Weights of a small mixture-of-experts language model, trained from scratch on English Wikipedia: 64 experts in each of 13 layers, a sigmoid router.
Below are experts of layer 11 (counted from 0) of a mixture-of-experts language model. Rows are named router (the router's row for the expert), gate (a neuron's input weights, with its number), up (a neuron's input weights, with its number) and show model dimensions 384-479. Each number is 128 + 32 x the weight over its row's rms, rounded and kept within 0 to 255. Numbers have three digits each.
Before each expert's rows: a language model's description of what the expert responds to. This comes from a sample of Wikipedia text that the model never trained on.

# expert 1
Description: Prepositions and conjunctions opening clauses after commas or periods in prose, such as However, After, During, until, because, in, of.
router:119101154139129105061155119113126106136118171105194153156170162153071132106154163103151150122114126141097135077197132172125106123152108146127160124065136097108173153111158065149174145109131130120144170139152064160132132144139122140144105116139085176101155183132139130150122103139164117100
gate0:093146117115115105140110190161165123097132109128117087150063144152145149153191082145138087074131147134130144084169116114147099101149122181140097192123154141164152149111134129105112151167114099182177175075146145197142136217137099110118190113120141155163144127175207103051132115149123108148
up0:088119119084104102132178164161072149174136084152102142086082135124158119100169129114190169126127155129150189110186113140171134173151137150150114136157145141103152063161126161101199168176073101095116150103115103138142107155128159071156088130134184138170105118085157153157136126116101117125
gate1:129118175088092127118122112144109118129131184085110157125148170137142121109157130095099092107105162102169090064131143088126102096122092127112108111100144104129133188115072104142101118153178087127146140179138099181148126225182129120142111139143130167102103183168127121054125051142146117125
up1:098139133077155151114154116129104096138129129141135134147151146130111101108161143131092102119160144115197076064108091109102125153136089173135164157068161050092221126123104134090143086133141111133154159101150090168138129124164109107151131122105204115072116091113121110157154156141108132092

# expert 18
Description: Forms of be and become plus as introducing a role or predicate, such as was, is, were, became, established himself as.
router:136153133052153123128110133181138094180163123101101078042103151092127119202130130160139132113132089137091105155107173104096097118170159116149127076069106103126119095145168110174139131117136164172133076080060096131130136155147167179129126179159102130131131128104101144144126165084124137154
gate0:129197173162166152112115121182097069115104097104103137154077216132111177174155147138087093148201144062128139088148140218061165153125091127148144120165093167120082130163135066141112085150114181128111170099091129115144143114092129119137106065075126112133136144162127139106105076141039104128
up0:141160108147113127087066162100097108123165137096191124154169169121131107080110126139115108136069106183168163157137125124151100148170166138123146178151114134126085106138130128186170209118128128138115116176118159164124171147082157090070139091166114148092158155146118180091099111169138126148
gate1:135121150137230099132173081148090094149115127118135106141150176144143118107091141093204147126098104166067137116094155162119088135104207169055090211159138154136075168094112064137082078136135171095092153138130136112165041101145124125124215091102090117131181130150156141117122077124172065138
up1:148162107125143111192114121140052102193106097126149136125147124124088111163070130106116183150123097154105242113165100141098138163123168186044093192144126106103132168123141083131083102136131168108098113144097138097122062118138146158121097135104162164174158180154158130137141130112156110113

# expert 11
Description: The first one or two letters of a split word or name, such as D in Denney, w in wishes, cl, sh, p.
router:174125146123060148054075102152121158182115082130128158099165090103145158098142127105137182171165082111121066119099170147092022138182112179156118183123127133141143140142111131042132126126176171112132217142035114131057095143179094123163177155160163142074122180141105145152098115097118101110
gate0:100084118080148117176086111106166116157135111091146131103079122091117142120189091133152158144152129127125141103132111134109095134092079161122093154151128132133117107148091120065147103095129131140106185111106162040134158120095128138139165115124159089063124172154125062155088126145159103121
up0:148137173110125148136071172145146094162120135112158145095053105093131118134142092157150160153132090079135160096119093125149144151135077127149091124151130136146129153126085104034124128083133077114134174123113136023135187125115083111144120191169128093138163159112089100161099090124123090129
gate1:108108114112199119111125085122124152186034063165150133079111144167123164114166107133107141132173189056172079103173143129120131063114145166062128172121132133094102192155119190032134049149127091145109123113103091089192136156163059135123085132046151094074108140123135154147103083089129130086
up1:152105140123196117111101091130129146162092125187153105129120133184125137131107102198092124171133191119173102098143138123149102083144131098122160193116144137081134126173121153080119082170131137124119096139168107127181104142184091129072133134139177088102106179135150149167056153109115118067

# expert 28
Description: Spaces, dashes, minus and plus signs between numbers in sports scores and statistics tables, such as 3–1, −13.6%, +.
router:151133184119110077143181150147160142102155116095128137141133088115094121137153163094134154195120152152117175119169112052110114069164076093207163156083140122125147162109093124115118145137168185143171139150193149177140176133154176149129115135137162103115114197094113150157131106126089086125
gate0:108143192138146128123160071134122141118179092209107171121103152103164103079186132080119138138117172128158125081110108066105116132140117099101127160072131190133097174125109096147153147093157188175118122057119124183139163058139130140042152151154069098139094137132083127148190147115156110094
up0:102148130144112162085092143019122174153158176077193093159149145143157127200136061109078144175107093234130097173128155139116156123122156086138118103182151062139086100125124145110106080106136117112115134134198113096122141140094126155124126107100093133113177117131195137120133121108117127163
gate1:100109137144049096136128098170112122141104130098187068151116082110154132116088111119162080089120084055096141122128121156173145131116114135193141207101093186074200121085128053129124148120126137176136167126089164129186118119141064158142151103152107114129160173141177112138100161144137121204
up1:131088117144118103112158060159159119126060110144162102104130079108125149139101132140173136061136092099087129112136082152140103190093134143131085101139133121108188146105077108123114202157198083138111082178101119156135106113128088159083196043162130166056158131118181118099115113181137062150

# expert 14
Description: Pieces of identifiers, IDs and abbreviations (ISBN digits, call signs like WWLP, chemical keys), dollar and pound signs, LaTeX subscripts, and spaces before numbers.
router:149099107136126161108160122198164128189145104119184132103142140102155131106108118020133161090165083131150094135107148129150142109146134116144157129191086133178059184150042156070132052162173116148160123154139112134153147117109128147162135137142130086148181125157144164132161104090167129184
gate0:110114140178095166086106111141166095157108093174185117124159143077166080171143117084162171111128089123132135082107095095132106152148097116093170091109100134151139097063093212009122137179162104119138181177117170082138134128113123060092123117121163128128178099153113105133103169114195100166
up0:137144153151197113136152105150089149077114135099095138165116126136104092101166129146112113132150152134113149131157128077172128100147184113099087110139101073122153124135153144173161140142120103138102091096161132144157105115146151196125167110110079113166048162083174112111147098131130166091
gate1:141130144128142097128107155133154142132060113106164123137102088170174127132137115150181102143111087127069150175072145188185148179142145129124102094120068092183128078152124122134154124149151136164124153135115138179137137126160132085197159166229089123094138167084104073128141060171109099103
up1:075088099132194141103143100107193182122133159136152053159149136140198120170133146174157084151159186136063077128120158160123145143151166113118059078142119152146121101188164141119148117177151135104132171147103166147109147141215142115161127128136107138122113157121113153177158094156094146117

# expert 9
Description: Word-initial or mid-word pieces of uncommon words and names, like ag, cont, disc, plus pipes and == marks in tables and headings.
router:161158124133126080129122077080143140144121133072068138152146127079094142127099099119172131201190121099184151111170140153168143132105151097164128131150116137091152153141132091132188121154143150155158178107147125133125129091123082163126124085143110184154140128059147124137170143062108131129
gate0:116147132104106134172133126175079103154096131095113111062120161115076149063152127186160127113109174083111167105107074081145142134055161091138145117169126111129129150104121103106089157095140148057185147111116084109178106111163078143152161143076094128056115157145151125131099133150101109126
up0:094137084133139127087092124121122173099159086098170170203151103121147164160208123055076126118160157132112118163165154140129138093150099182109079130116147168082146143146139148108075126067098157125055095100070127084093117163074075125129091148137193123148091108057068124119156150116152175065
gate1:137091136170148129056157107145121131141102145100093197145119092187044102187148125081083097117162092087123157138131096212155118126134126081125087058164142089132149174105128102077141099163180134143142095086081075170123157138184110144097120140095085139188093149125098113169087139176076098155
up1:098109139114139100142075137169112146106161087108129141159154121106147079131197179133130131173143090104073046110089169120141089111149127161151140118092095108116152188104128134151109197069096138129110123153085083130084168079132097084105174110132114164124087159117191103102135167197107113131